python train.py --n_layer=11 --norm_place="pre" --rope_base=10000.0 --attn_scale=0.125 --init_std_qkv=0.0276 --init_std_up=0.0276 --grad_clip=0.5 --schedule="wsd" --steps=2485
Below are experts of layer 8 (counted from 0) of a mixture-of-experts language model. Rows are named router (the router's row for the expert), gate (a neuron's input weights, with its number), up (a neuron's input weights, with its number), down (a neuron's output weights, with its number) and show model dimensions 128-255. Each number is 50 + 12 x the weight over its row's rms, rounded and kept within 0 to 99.
After each expert's rows: "comes before" lists some tokens at least twice as common just after its tokens as in all text. This comes from a sample of Wikipedia text that the model never trained on. Tokens count by the router's weight.

# expert 49
router:68 44 55 41 70 52 61 39 76 35 39 34 58 55 33 56 67 42 63 46 37 58 50 44 56 48 65 44 69 47 46 48 38 44 44 36 55 40 63 54 47 60 47 62 60 18 44 60 41 58 39 45 47 56 59 27 69 55 59 53 47 35 57 42 47 70 50 72 51 28 72 38 65 45 48 47 75 43 28 68 39 51 36 54 37 64 50 48 33 43 67 52 53 55 71 51 56 59 61 50 41 49 29 49 35 43 44 52 44 42 47 53 46 49 62 60 57 53 50 40 23 50 59 42 47 60 47 68
gate1:54 54 55 54 50 48 51 70 49 35 47 44 40 31 61 43 55 73 31 64 64 64 54 50 39 69 49 57 62 45 44 78 33 60 66 41 34 70 38 43 34 36 50 50 75 27 64 33 48 54 42 71 50 61 46 56 63 41 31 45 45 38 52 52 40 55 53 48 67 38 46 44 61 40 72 75 60 60 31 46 53 48 34 38 63 56 68 42 44 69 40 51 48 31 53 50 66 62 52 46 57 48 37 48 65 61 75 53 40 48 60 52 33 72 48 65 48 42 56 53 49 50 56 36 80 26 53 58
up1:61 37 64 51 34 28 54 54 46 43 40 46 58 45 68 43 49 44 39 54 30 46 76 53 62 39 50 54 51 45 64 70 55 52 55 67 69 40 50 41 55 35 60 56 53 30 66 45 54 53 33 74 72 31 37 54 50 33 67 55 55 48 44 51 73 63 47 52 35 45 59 63 45 43 46 61 59 51 57 61 52 53 47 54 50 47 55 33 54 48 32 65 28 43 49 59 34 32 39 77 46 53 47 25 51 62 55 53 32 21 68 66 52 43 51 57 53 32 55 58 55 51 58 46 65 30 48 41
down1:46 54 36 54 44 39 50 66 46 55 40 35 39 68 32 54 24 52 68 62 42 46 47 59 56 63 58 61 39 39 68 31 47 33 57 48 51 64 39 61 35 38 80 45 47 39 50 65 44 63 41 52 73 23 45 53 48 61 56 41 33 43 57 42 35 57 49 42 47 48 69 25 42 63 49 61 61 42 42 45 57 39 55 66 55 57 32 50 33 55 41 50 34 48 54 46 61 34 59 28 49 28 59 54 28 33 54 40 32 52 52 55 46 40 44 46 36 42 72 63 63 56 37 45 62 21 70 72
comes before: " the", " a", " an", " his", " this", " her"

# expert 39
router:68 74 53 53 62 57 70 54 64 33 30 50 35 37 52 41 42 39 52 40 39 54 45 30 36 28 70 47 47 54 58 49 51 34 54 50 63 44 58 50 48 60 34 73 59 32 40 53 26 51 47 52 59 61 61 40 50 62 69 24 61 55 70 58 45 47 51 59 52 49 53 42 59 61 54 79 67 38 30 68 32 49 48 37 56 57 55 60 41 55 43 38 78 30 69 58 52 70 60 35 46 46 40 50 37 50 58 39 30 51 28 57 45 43 44 55 36 56 47 34 38 59 39 60 59 52 51 46
gate0:56 60 57 40 47 50 63 71 31 41 39 71 27 45 48 70 35 40 65 47 49 53 62 59 47 46 38 38 58 66 68 61 60 48 54 59 66 39 21 67 64 35 50 61 56 41 51 49 56 53 55 50 43 39 81 61 83 51 53 64 59 40 36 40 40 61 61 20 61 66 46 35 43 36 69 56 47 57 52 50 49 48 73 54 42 60 54 47 31 59 54 45 43 45 44 37 50 54 59 55 59 58 52 34 37 40 76 45 27 45 56 29 00 54 68 58 49 43 47 55 42 39 31 63 56 36 46 79
up0:65 53 53 56 49 59 58 34 67 36 56 57 38 31 65 41 52 64 77 35 31 27 31 61 45 60 40 50 61 63 36 60 51 46 42 48 61 69 63 64 45 58 54 34 47 46 61 45 41 42 48 63 41 42 53 43 64 39 61 42 50 61 62 62 58 43 49 52 46 56 57 37 40 45 52 39 67 48 54 47 61 51 67 65 63 65 62 81 47 57 51 49 59 56 52 40 57 36 35 53 30 58 47 23 53 53 46 48 39 66 43 57 64 62 88 48 44 62 28 68 52 65 23 38 41 57 84 36
down0:56 39 43 40 20 42 44 39 38 58 43 54 63 48 57 68 43 71 58 59 37 53 57 40 47 47 28 23 50 53 43 45 62 40 43 48 49 48 62 59 26 42 50 76 53 40 48 53 25 42 44 60 41 44 49 66 68 36 58 36 47 38 62 39 65 46 77 54 48 66 47 53 64 59 53 49 52 37 36 35 55 58 37 46 49 67 30 54 30 55 32 63 67 55 31 43 53 64 57 47 72 49 70 64 34 61 73 54 60 42 57 54 48 60 38 59 57 60 56 64 51 64 44 35 23 38 46 77
comes before: "2", "0", "1", "th", " round", " season"

# expert 38
router:56 45 72 53 43 49 58 52 71 28 34 43 60 38 46 62 53 59 46 36 39 63 45 42 35 35 66 46 69 37 43 57 44 46 53 46 62 56 52 47 46 49 33 42 74 54 58 59 40 69 35 39 47 51 44 46 60 42 53 38 46 62 61 60 48 68 52 49 59 29 59 47 63 33 33 48 46 38 56 51 55 45 40 61 33 46 59 45 41 58 60 52 50 25 64 44 44 70 56 47 48 44 61 48 47 58 45 59 52 73 32 51 62 40 39 44 38 58 34 29 42 32 63 55 70 46 54 58
gate1:40 50 33 64 72 43 40 40 35 24 35 34 35 36 68 36 62 65 41 54 33 37 46 92 35 53 46 42 45 23 34 47 37 69 47 39 47 47 58 55 60 53 32 72 40 58 40 50 67 68 65 48 40 35 33 59 53 58 46 51 57 52 51 56 38 59 67 47 26 60 62 45 39 29 36 31 46 55 52 45 51 58 71 49 66 55 54 52 66 35 46 45 50 41 43 47 47 54 49 45 51 64 51 67 63 21 61 38 51 53 63 40 62 42 51 54 39 50 56 60 61 37 45 44 48 44 55 32
up1:46 47 79 33 32 66 62 29 73 63 37 54 39 38 62 49 59 40 33 48 38 47 53 58 54 35 67 36 46 52 48 62 35 68 32 49 53 74 52 41 36 46 41 49 51 68 57 64 77 59 46 40 29 34 57 44 67 39 59 51 39 58 47 44 51 44 47 63 64 61 55 38 46 60 56 55 39 61 39 48 58 54 61 64 47 46 67 49 49 52 26 57 74 43 55 71 35 48 35 34 46 41 50 77 49 78 40 46 48 78 58 65 48 56 37 59 55 44 43 36 59 49 34 60 64 27 39 73
down1:60 62 57 41 47 29 60 55 57 40 46 55 63 61 54 69 46 21 52 57 25 32 63 60 46 50 22 42 40 53 40 50 50 54 50 30 51 47 49 45 31 46 43 50 68 68 72 54 47 52 79 65 32 39 50 58 59 43 47 54 52 51 37 58 47 51 48 46 31 65 63 60 64 36 72 55 60 57 55 25 49 52 58 58 57 33 38 58 63 65 37 50 43 54 52 47 63 65 38 36 69 53 38 67 38 43 46 50 30 51 59 59 45 56 35 36 48 40 62 39 59 50 50 49 50 69 62 38
comes before: "9", ",", "0", "8", "7", "°"

# expert 28
router:63 61 66 57 78 38 40 39 60 24 46 54 48 33 49 62 48 34 58 37 42 59 56 41 43 55 57 60 40 37 60 52 41 41 51 43 71 63 56 53 40 55 26 49 62 38 43 71 42 72 56 33 52 60 43 55 74 45 72 47 62 64 57 51 35 64 52 38 43 44 56 42 56 41 54 55 71 60 54 42 26 55 45 52 30 54 58 44 52 50 45 54 65 36 69 64 47 75 63 42 63 57 45 66 27 40 53 51 36 56 57 56 77 53 38 47 54 50 49 37 45 50 62 38 56 40 32 49
gate0:63 23 48 66 54 53 32 54 47 61 47 32 38 40 35 23 51 62 55 61 56 33 36 46 81 56 62 32 42 60 27 41 55 49 33 59 61 51 25 58 48 43 73 47 58 51 52 41 49 44 33 46 70 67 40 58 32 47 28 62 57 28 58 33 33 57 52 43 36 47 46 81 39 59 46 44 58 49 52 46 43 53 47 54 47 48 53 40 54 56 59 46 54 47 38 46 41 37 56 49 41 47 55 58 45 60 53 54 53 42 53 53 57 42 28 60 34 64 70 38 59 45 52 44 49 53 39 67
up0:49 40 49 70 55 61 37 74 50 49 51 36 46 44 58 59 66 40 40 63 48 39 50 42 82 54 38 67 52 27 34 47 57 65 29 45 31 30 55 58 42 48 59 44 62 52 45 40 27 56 59 32 50 65 67 65 62 34 57 53 43 36 55 52 49 61 58 51 68 47 55 55 69 48 40 51 40 58 43 54 60 48 61 66 40 52 55 48 36 45 50 24 46 68 53 38 45 52 36 23 36 55 63 66 51 64 65 61 53 46 33 55 43 61 68 29 31 57 69 57 59 62 51 45 60 63 54 47
down0:27 29 66 56 47 55 38 46 53 61 59 46 46 34 39 59 29 37 64 57 51 65 44 61 56 43 46 54 57 61 51 51 58 45 52 48 52 55 23 51 64 40 84 43 61 77 44 55 39 33 44 41 28 81 52 63 56 60 63 19 44 45 40 57 78 62 51 56 57 63 31 58 41 52 70 31 68 60 40 36 67 65 33 53 46 51 46 47 44 57 49 59 46 61 25 58 46 66 76 50 76 68 66 47 46 49 50 81 60 51 38 52 31 68 45 56 56 57 60 56 45 55 54 20 40 48 45 28
comes before: "|", "-", "\n", "==", "===", "The"

# expert 52
router:68 53 64 57 67 36 42 52 62 45 40 46 55 52 44 50 56 35 33 56 58 45 44 44 46 42 66 63 50 39 58 50 58 46 41 31 54 47 70 56 65 60 46 69 41 35 57 74 37 54 44 59 57 58 51 47 65 59 51 22 58 69 59 27 44 50 46 73 55 37 62 46 61 47 46 54 43 59 25 44 43 30 47 63 36 50 63 68 33 59 55 40 65 42 44 54 44 64 68 31 61 65 36 63 59 56 56 40 42 64 34 49 54 41 55 58 56 56 63 45 37 61 73 29 69 54 54 52
gate0:59 45 52 44 48 56 35 45 46 48 74 49 61 57 56 42 54 76 36 43 50 46 39 45 65 54 48 65 62 46 48 50 59 52 52 39 46 50 56 55 51 62 37 42 55 47 40 68 41 73 56 56 57 50 66 58 37 82 58 51 47 44 56 60 32 33 36 49 64 28 75 56 53 73 54 64 64 62 49 53 59 62 43 25 44 64 40 67 60 68 37 50 44 53 60 47 20 34 45 31 44 46 45 34 74 50 54 49 33 67 50 60 62 58 21 73 28 49 62 48 56 50 50 40 27 38 38 43
up0:46 50 62 31 53 45 43 55 50 26 35 44 76 52 41 44 46 52 45 51 47 81 59 63 48 48 44 44 68 45 63 69 75 61 44 66 48 18 38 47 50 42 63 77 42 75 79 53 33 40 63 58 38 40 56 57 35 65 29 59 85 56 47 47 33 39 56 63 34 39 69 33 62 43 54 47 31 14 66 29 57 44 57 26 36 45 53 35 34 52 20 24 54 43 48 51 46 43 40 52 60 37 49 46 31 36 37 34 42 47 56 54 58 52 43 40 41 49 29 34 44 33 51 67 34 52 57 47
down0:32 48 54 48 35 44 37 42 41 59 51 38 53 51 45 32 24 46 46 56 33 56 50 59 60 41 39 61 55 47 57 55 55 59 47 52 54 63 55 59 48 58 19 53 46 51 52 76 54 40 44 39 44 58 52 45 37 54 25 57 74 69 58 44 43 69 56 78 56 56 50 44 64 46 50 15 40 34 48 32 32 52 70 31 44 47 42 50 64 41 45 59 50 58 41 35 58 35 45 31 50 40 55 41 60 56 49 60 49 58 54 74 46 55 55 32 55 71 66 55 31 67 35 73 64 45 28 51
comes before: ",", ".", " and", ")", " (", ";"

# expert 20
router:70 57 49 50 41 57 60 53 39 30 50 39 51 38 43 60 53 47 59 51 44 59 45 32 43 62 66 62 50 34 50 45 66 60 28 57 62 35 61 41 56 42 39 47 48 57 63 63 61 56 39 39 68 52 50 33 65 47 51 29 41 64 48 61 36 47 56 64 39 54 57 61 54 37 37 66 60 46 52 75 49 50 57 49 39 76 51 56 43 53 42 52 78 50 47 59 44 66 40 57 51 42 37 59 33 55 46 50 59 49 29 42 53 51 46 70 51 39 42 46 36 45 67 55 66 59 37 64
gate0:62 57 41 50 58 71 49 38 52 42 43 52 48 17 38 49 48 51 44 48 45 67 66 52 69 60 53 35 45 61 54 40 49 51 42 35 54 65 46 43 78 31 52 55 39 31 72 50 59 53 50 38 69 55 59 39 64 44 32 43 16 42 49 48 42 58 30 41 42 51 43 34 44 51 52 32 37 81 54 40 36 52 51 49 34 20 36 36 55 51 36 66 34 24 46 69 45 50 53 51 47 51 48 37 66 53 45 53 53 49 61 64 50 55 44 74 78 41 65 46 34 38 57 42 51 38 34 46
up0:48 43 74 42 53 50 77 63 63 46 61 46 51 41 44 52 73 30 67 53 63 44 43 54 39 43 70 37 39 42 46 58 49 43 48 46 65 54 50 62 61 67 57 70 52 28 64 53 71 57 25 59 46 47 69 43 51 47 44 54 22 66 58 48 57 51 41 41 47 56 48 56 52 57 60 58 61 44 57 62 33 58 58 68 35 60 62 52 54 28 69 76 54 14 22 56 40 45 61 56 68 52 63 40 38 58 48 43 48 45 47 63 49 56 42 65 65 44 69 34 54 74 51 69 37 67 41 66
down0:30 59 57 66 45 31 47 39 53 68 73 34 50 61 60 71 61 31 33 53 63 68 39 44 34 43 42 60 74 57 58 38 40 64 37 45 38 53 44 50 38 42 63 34 58 46 55 69 56 36 37 54 38 70 54 41 46 33 74 55 59 41 50 63 36 39 67 33 35 54 48 65 39 43 56 66 52 51 75 47 60 62 43 40 51 60 78 63 59 39 65 35 51 54 81 52 42 38 58 55 44 56 44 53 62 42 47 43 54 34 44 65 61 48 29 45 67 41 43 44 66 32 50 39 41 62 60 41
comes before: ",", " of", " and", " in", "|", " on"

# expert 33
router:46 50 56 71 57 63 55 47 69 29 30 57 41 32 28 53 49 47 57 57 46 50 62 42 54 35 60 45 61 44 53 36 49 50 51 36 69 59 50 52 58 64 19 68 48 43 52 62 27 61 37 33 61 50 53 34 64 46 56 31 57 63 46 28 36 67 59 62 39 50 71 39 53 42 47 42 65 46 43 62 45 32 36 43 50 67 60 60 56 54 31 29 61 47 62 50 36 57 68 41 70 55 58 71 45 59 45 46 33 60 32 44 71 46 31 40 38 49 44 40 47 73 43 53 61 45 37 77
gate1:54 36 34 40 20 62 54 55 50 53 50 37 19 58 44 55 60 31 59 41 40 48 49 50 37 70 53 61 33 33 61 54 73 57 41 47 40 52 56 51 63 74 34 41 65 47 41 57 44 68 29 48 83 47 56 52 49 50 42 63 35 24 55 47 58 52 31 43 49 55 56 43 54 61 35 44 68 66 48 39 69 52 55 64 48 51 64 45 58 53 42 60 65 46 27 38 59 32 65 37 48 53 56 38 64 66 56 62 48 62 48 71 46 58 68 59 62 24 72 75 58 69 73 49 72 53 37 72
up1:47 45 46 55 42 54 31 62 55 50 37 54 46 62 64 39 51 50 46 68 41 42 36 59 52 31 48 44 48 47 46 61 33 43 47 44 33 58 51 61 53 54 59 34 61 43 56 44 62 58 37 59 67 51 47 33 69 47 46 59 71 65 47 49 41 70 60 55 42 43 51 34 60 74 57 50 65 70 54 39 62 63 52 53 53 62 60 75 50 42 52 51 62 65 50 58 71 51 52 38 59 69 54 53 73 56 51 56 50 42 48 45 42 63 42 42 52 67 71 46 54 71 74 40 54 47 61 32
down1:70 54 32 63 72 60 48 50 44 50 54 48 45 34 46 52 59 47 42 55 69 49 51 47 50 56 44 57 60 61 65 40 37 36 41 43 67 46 29 20 52 29 29 53 33 31 52 51 55 41 59 57 55 45 58 23 38 37 61 50 44 49 38 52 49 52 32 24 22 42 62 46 61 61 66 65 43 56 35 30 33 46 42 64 26 38 67 67 24 36 48 40 43 39 44 48 40 46 38 38 30 50 53 49 33 60 43 36 64 47 45 43 73 61 27 70 51 50 43 50 48 56 58 65 61 56 38 74
comes before: ":", "–", " Genus", " Family", " Species", " •"

# expert 36
router:43 44 52 69 49 49 41 38 40 47 48 47 59 41 65 30 58 49 41 56 48 66 67 47 58 40 61 63 60 46 42 40 53 61 29 55 71 52 56 30 49 52 22 37 69 42 38 64 46 55 55 47 46 68 64 57 75 69 49 24 73 56 50 38 47 61 58 55 52 31 74 52 42 48 40 50 54 33 46 69 54 29 47 59 47 65 62 44 36 41 51 32 74 51 63 63 46 70 74 53 63 53 31 50 50 63 53 31 58 39 32 29 43 33 36 48 51 54 39 46 47 45 48 30 57 64 43 43
gate0:37 47 56 39 65 63 45 35 49 21 68 38 39 53 45 45 52 46 36 59 54 57 27 55 52 50 38 52 28 42 31 46 41 61 28 28 40 40 43 40 54 41 40 44 62 49 41 64 68 60 33 35 62 63 45 52 57 20 30 49 43 66 56 55 63 49 51 49 50 48 29 56 61 63 41 49 59 52 14 35 43 50 68 42 43 31 49 47 35 81 74 48 59 49 51 51 53 64 77 44 48 34 46 55 24 50 49 70 68 70 38 39 67 65 46 61 46 45 52 35 38 37 45 37 26 59 53 46
up0:63 65 39 41 49 32 47 37 59 44 36 42 62 48 35 52 52 65 66 36 45 43 59 71 47 41 53 51 34 32 41 35 55 55 34 46 60 52 51 53 31 43 48 70 37 37 55 55 38 41 49 40 51 50 48 55 34 44 57 49 35 39 46 34 32 45 37 53 32 39 34 59 50 53 51 45 58 51 68 40 77 61 67 52 54 63 52 61 61 48 39 38 75 54 41 71 57 65 31 57 35 52 31 54 29 38 51 56 63 49 74 67 78 63 46 86 44 36 37 69 43 56 58 17 16 32 32 41
down0:38 46 43 52 45 42 57 46 57 43 49 44 45 40 41 34 34 47 60 48 67 62 48 34 44 32 61 42 65 48 29 50 66 52 60 48 86 42 55 46 40 38 16 53 41 73 61 71 42 64 75 72 60 50 49 53 41 35 65 53 38 48 48 47 37 46 45 56 35 68 53 71 55 29 49 48 56 58 59 47 45 36 54 58 45 48 60 44 51 34 58 59 57 57 14 58 63 63 57 46 46 27 42 50 70 46 32 53 55 53 64 65 38 56 48 26 42 60 53 60 63 49 51 31 39 56 34 33
comes before: "\n", "0", "′", ":", "–", ")"

# expert 23
router:59 48 73 72 46 44 61 57 44 50 54 42 45 34 57 53 54 42 55 35 41 54 41 50 53 23 54 56 50 44 64 45 43 64 26 39 62 31 56 49 58 66 54 58 57 52 44 56 64 54 55 21 46 63 43 34 69 57 64 45 67 60 57 43 57 57 47 70 36 39 51 47 54 52 66 55 66 46 30 66 32 51 39 65 50 50 59 61 46 62 46 65 65 45 68 48 58 69 62 33 70 44 41 59 28 50 41 50 45 61 40 39 51 50 46 77 65 68 32 43 43 61 47 56 70 81 56 73
gate0:68 32 41 34 34 50 28 54 31 61 51 56 52 43 31 33 52 64 53 44 31 60 36 58 50 71 70 44 61 43 69 36 58 50 55 41 61 63 41 50 44 61 57 54 58 60 64 41 68 39 47 37 50 59 50 65 46 43 41 44 55 41 39 37 36 49 55 55 48 50 66 44 27 55 45 54 30 35 32 52 62 49 34 37 54 45 32 41 81 50 52 64 55 59 47 51 68 58 49 37 55 55 33 42 41 61 48 48 40 61 62 47 55 31 67 49 22 54 57 62 63 36 60 42 62 34 52 52
up0:61 44 46 58 43 65 24 44 69 47 63 35 44 41 47 70 46 45 52 50 58 39 50 50 46 54 61 37 40 44 44 60 26 49 51 46 55 29 78 49 40 48 51 70 54 48 50 64 65 55 65 46 32 56 70 51 28 55 45 51 42 54 37 48 35 62 58 55 75 58 56 44 67 21 22 51 68 34 39 43 54 56 44 43 29 45 33 56 50 50 34 48 51 52 65 56 56 45 62 61 63 67 56 30 50 47 53 71 52 32 46 50 57 55 45 45 23 37 50 60 38 58 57 41 41 48 60 70
down0:53 54 36 48 28 51 52 54 56 35 62 46 33 51 53 10 60 58 55 64 40 58 43 64 61 52 36 56 49 43 33 52 52 50 45 52 45 66 51 53 49 58 50 44 48 52 50 44 36 54 63 67 49 63 68 71 53 57 48 41 70 55 52 72 46 41 57 61 55 53 46 52 48 46 35 56 60 60 62 51 87 68 30 48 60 61 47 63 29 49 54 64 61 47 60 66 38 18 53 56 50 47 42 49 58 49 44 54 39 45 40 69 54 49 53 40 40 55 49 41 33 56 27 57 28 63 38 48
comes before: "1", "2", "5", "3", "4", "6"

# expert 53
router:58 35 67 54 57 50 56 40 53 35 31 48 52 48 22 35 54 37 47 37 29 51 60 53 44 28 66 69 56 53 39 55 58 30 41 62 46 28 55 34 46 52 44 67 66 34 57 70 40 51 34 35 55 63 65 29 63 61 56 36 61 49 70 43 39 65 52 63 47 32 71 47 58 41 55 41 63 38 40 74 22 52 45 56 49 68 61 57 39 63 39 50 67 30 52 72 48 51 56 41 45 61 41 51 45 45 47 30 33 47 53 46 45 55 55 43 52 54 47 49 30 51 68 52 68 59 52 66
gate0:55 63 56 62 46 54 27 39 63 33 45 47 60 57 38 63 49 43 20 44 56 40 54 71 67 61 47 48 37 51 40 66 67 48 42 68 61 62 66 62 50 38 36 51 49 67 30 36 32 51 46 21 52 33 49 56 51 54 46 61 46 48 49 55 55 30 57 47 55 73 72 61 35 42 42 51 59 70 71 53 47 68 65 33 69 52 51 56 57 62 47 64 62 54 68 41 35 52 48 60 41 49 45 43 31 69 55 43 82 13 45 47 59 57 56 60 53 47 48 57 65 55 51 42 53 58 58 50
up0:47 42 45 56 59 49 57 57 52 29 54 54 36 39 52 77 63 36 42 54 53 52 54 41 69 54 31 66 55 52 55 56 53 53 42 50 45 49 55 48 62 64 48 66 29 45 49 20 36 23 58 17 51 25 58 61 39 63 37 55 46 56 29 63 60 46 62 45 33 49 51 57 51 39 25 58 44 50 42 40 56 72 37 40 52 65 46 80 53 62 54 43 57 47 73 52 46 61 34 45 58 52 51 56 46 52 60 72 50 49 42 40 47 69 49 56 31 58 62 47 40 55 36 49 50 57 63 65
down0:71 53 36 38 62 49 59 42 61 45 60 63 44 59 35 38 34 48 66 59 51 32 68 57 46 38 51 54 40 67 36 24 58 70 32 64 51 42 45 43 46 21 42 61 39 56 66 54 63 43 57 45 73 35 48 46 33 24 41 52 56 45 81 73 36 61 45 35 47 33 49 78 63 37 36 65 40 65 66 56 51 38 34 53 42 35 60 52 48 78 40 54 62 39 23 30 43 35 25 39 42 46 60 62 39 39 24 56 42 81 76 47 52 38 54 24 52 37 34 51 23 74 69 48 50 59 52 66
comes before: " the", " a", " his", " this", " an", " its"

# expert 17
router:57 51 75 62 62 56 55 35 51 44 34 32 67 51 29 49 67 51 45 66 39 78 62 51 66 57 80 63 55 48 40 56 50 38 39 29 35 40 52 60 62 60 20 58 41 21 51 75 44 60 42 55 57 65 37 50 64 69 59 33 46 42 49 47 40 52 43 43 55 37 65 56 48 47 52 65 46 47 34 60 34 39 39 58 42 58 44 66 38 64 45 36 67 42 53 44 24 72 74 33 42 68 35 65 43 62 56 47 41 71 27 26 70 48 48 43 62 53 58 46 42 64 39 55 56 63 38 39
gate0:39 45 58 43 61 84 69 66 53 66 50 54 56 50 54 47 43 67 73 49 65 68 65 72 54 45 50 46 47 64 46 61 33 20 50 74 31 49 12 29 51 49 55 42 32 49 51 62 62 62 57 51 37 43 49 42 60 39 36 37 49 39 64 64 36 45 63 57 27 50 68 46 57 54 70 43 64 37 59 48 67 67 47 52 48 39 52 68 39 49 50 59 53 70 57 47 39 49 39 61 55 45 55 65 53 66 32 57 38 46 38 47 48 57 45 38 46 43 55 42 34 37 45 55 63 39 51 49
up0:50 58 47 60 48 60 38 55 48 43 43 34 56 35 60 43 59 56 60 29 54 45 65 60 65 56 30 53 74 44 36 59 50 57 39 34 39 51 49 59 39 46 59 20 69 31 33 51 57 53 44 43 43 23 39 52 33 64 71 67 73 59 59 58 47 41 37 82 56 52 46 38 65 49 58 55 69 61 40 42 61 40 36 38 22 61 53 40 58 43 40 47 66 56 51 66 49 61 64 58 71 53 44 60 49 55 47 68 34 52 56 53 66 49 49 75 37 44 65 59 53 72 48 55 54 80 53 36
down0:44 53 54 57 46 57 47 43 37 47 51 46 22 61 48 40 50 49 59 29 57 45 62 48 69 43 40 61 43 44 53 78 57 44 46 60 45 49 56 42 63 56 86 27 69 32 32 53 32 43 37 53 59 80 58 46 39 46 45 33 58 59 45 62 48 45 53 56 53 50 22 43 40 42 58 34 61 46 60 46 53 61 69 44 11 47 62 57 43 49 59 50 33 44 56 34 60 47 60 69 62 47 41 65 34 57 60 34 28 31 49 77 52 69 44 46 28 66 39 45 26 37 55 61 56 46 24 57
comes before: "1", "2", "9", "===", "==", "|"

# expert 9
router:49 46 50 60 63 41 45 35 51 42 45 39 30 24 59 37 55 49 40 50 51 54 46 58 72 37 71 57 68 48 52 44 57 35 61 38 76 34 60 50 57 50 49 69 50 35 34 59 46 51 57 50 72 43 62 27 51 73 58 58 49 47 51 51 32 67 57 49 43 51 52 35 55 54 50 52 72 31 51 55 38 25 55 41 39 73 47 54 59 40 39 38 60 54 52 57 48 45 58 35 53 64 31 77 50 63 61 36 51 68 54 35 46 43 54 66 46 68 47 41 40 59 64 51 73 66 31 68
gate0:80 73 51 47 46 27 65 55 51 42 69 55 61 39 46 58 42 55 41 29 71 48 51 55 66 58 49 51 58 48 51 36 55 52 30 49 58 63 41 49 41 34 66 44 45 34 36 51 47 62 34 48 48 70 41 46 81 49 67 39 27 51 51 48 54 55 52 55 69 52 57 51 65 51 48 63 47 67 59 45 45 63 42 52 44 83 48 62 70 73 52 58 38 48 55 68 47 35 39 55 31 30 57 46 57 38 38 49 35 60 42 49 54 71 51 28 53 41 43 42 46 29 34 59 47 72 57 63
up0:31 56 24 42 30 56 54 55 53 38 57 43 39 33 47 42 54 42 56 57 55 44 81 34 48 28 54 46 30 52 54 54 45 61 32 73 68 61 43 30 55 44 63 52 34 49 43 21 51 50 52 44 51 40 24 51 47 48 60 44 59 58 43 33 42 71 67 65 62 43 77 56 40 75 71 58 59 41 49 54 40 31 45 67 49 54 62 68 55 28 49 49 50 42 50 64 75 52 52 53 34 59 62 47 41 40 69 63 50 28 28 44 56 47 57 70 65 43 61 72 53 59 44 52 60 42 58 51
down0:43 43 55 46 53 30 43 49 43 47 38 33 42 38 64 45 44 56 53 36 54 66 43 70 43 51 68 52 49 66 47 56 46 49 60 58 65 50 58 70 46 63 66 66 41 45 35 38 40 57 62 40 68 53 40 67 58 56 54 64 29 39 57 55 66 65 51 34 27 59 53 51 65 48 49 74 45 59 41 50 41 69 43 34 70 42 59 60 51 68 35 57 57 50 59 40 48 79 65 46 65 57 58 62 70 48 60 45 47 34 23 36 54 63 59 56 82 41 52 48 45 56 64 49 36 50 39 72
comes before: " |", "0", "9", "–", "%", " m"

# expert 56
router:59 48 64 71 39 41 57 38 50 27 37 56 37 39 54 41 42 34 55 44 26 53 49 45 48 46 65 70 66 34 56 55 60 36 53 21 69 50 74 36 48 43 39 51 52 52 71 74 50 41 41 54 65 53 41 25 61 66 53 43 60 59 55 38 31 61 39 56 46 30 68 35 71 34 37 50 51 55 45 50 33 42 53 61 22 59 66 57 37 56 47 42 38 59 40 71 43 61 52 50 56 65 39 58 32 50 54 55 53 55 18 54 60 55 52 63 48 55 54 36 33 50 56 33 58 55 47 44
gate1:65 42 63 38 60 24 65 49 57 36 68 33 62 34 42 55 58 49 69 59 63 57 49 59 62 39 44 42 50 46 42 59 48 43 33 47 41 47 31 65 57 57 41 52 50 32 56 64 48 49 63 66 49 48 51 56 55 67 30 36 54 46 35 48 59 37 44 37 52 36 35 65 46 49 66 47 81 58 63 69 68 59 25 35 70 45 47 70 52 31 16 44 43 38 36 56 23 44 44 45 63 80 42 67 38 55 70 49 60 48 33 40 53 23 67 69 58 43 64 57 41 60 42 42 47 68 48 63
up1:32 59 65 53 56 56 52 52 59 49 76 45 37 33 71 62 37 36 45 48 23 39 73 67 56 54 50 51 51 36 53 50 65 72 49 50 63 58 36 50 47 48 50 45 61 46 43 33 65 64 64 57 61 49 49 31 51 59 64 42 51 32 59 44 64 47 71 40 42 72 42 47 63 46 54 58 42 75 37 74 61 68 52 39 48 33 54 50 34 56 37 45 59 30 38 52 73 59 55 61 42 57 41 58 26 64 58 67 52 55 51 67 65 62 54 58 35 47 59 57 51 37 52 48 71 51 70 46
down1:48 49 42 54 44 67 51 38 55 53 66 61 73 40 54 44 40 20 68 31 70 35 56 45 64 54 48 65 45 56 58 52 57 66 35 46 38 51 57 56 46 49 70 26 37 47 42 47 49 47 49 47 32 26 48 63 47 58 52 51 40 60 52 53 70 30 60 48 53 68 46 37 18 45 45 60 45 68 74 54 57 56 66 60 44 50 64 46 59 43 65 48 60 46 66 54 32 44 63 61 57 50 40 35 54 71 58 71 60 43 66 43 17 36 56 52 66 40 38 68 51 28 61 42 46 46 50 66
comes before: " and", ".", ",", " a", " in", " who"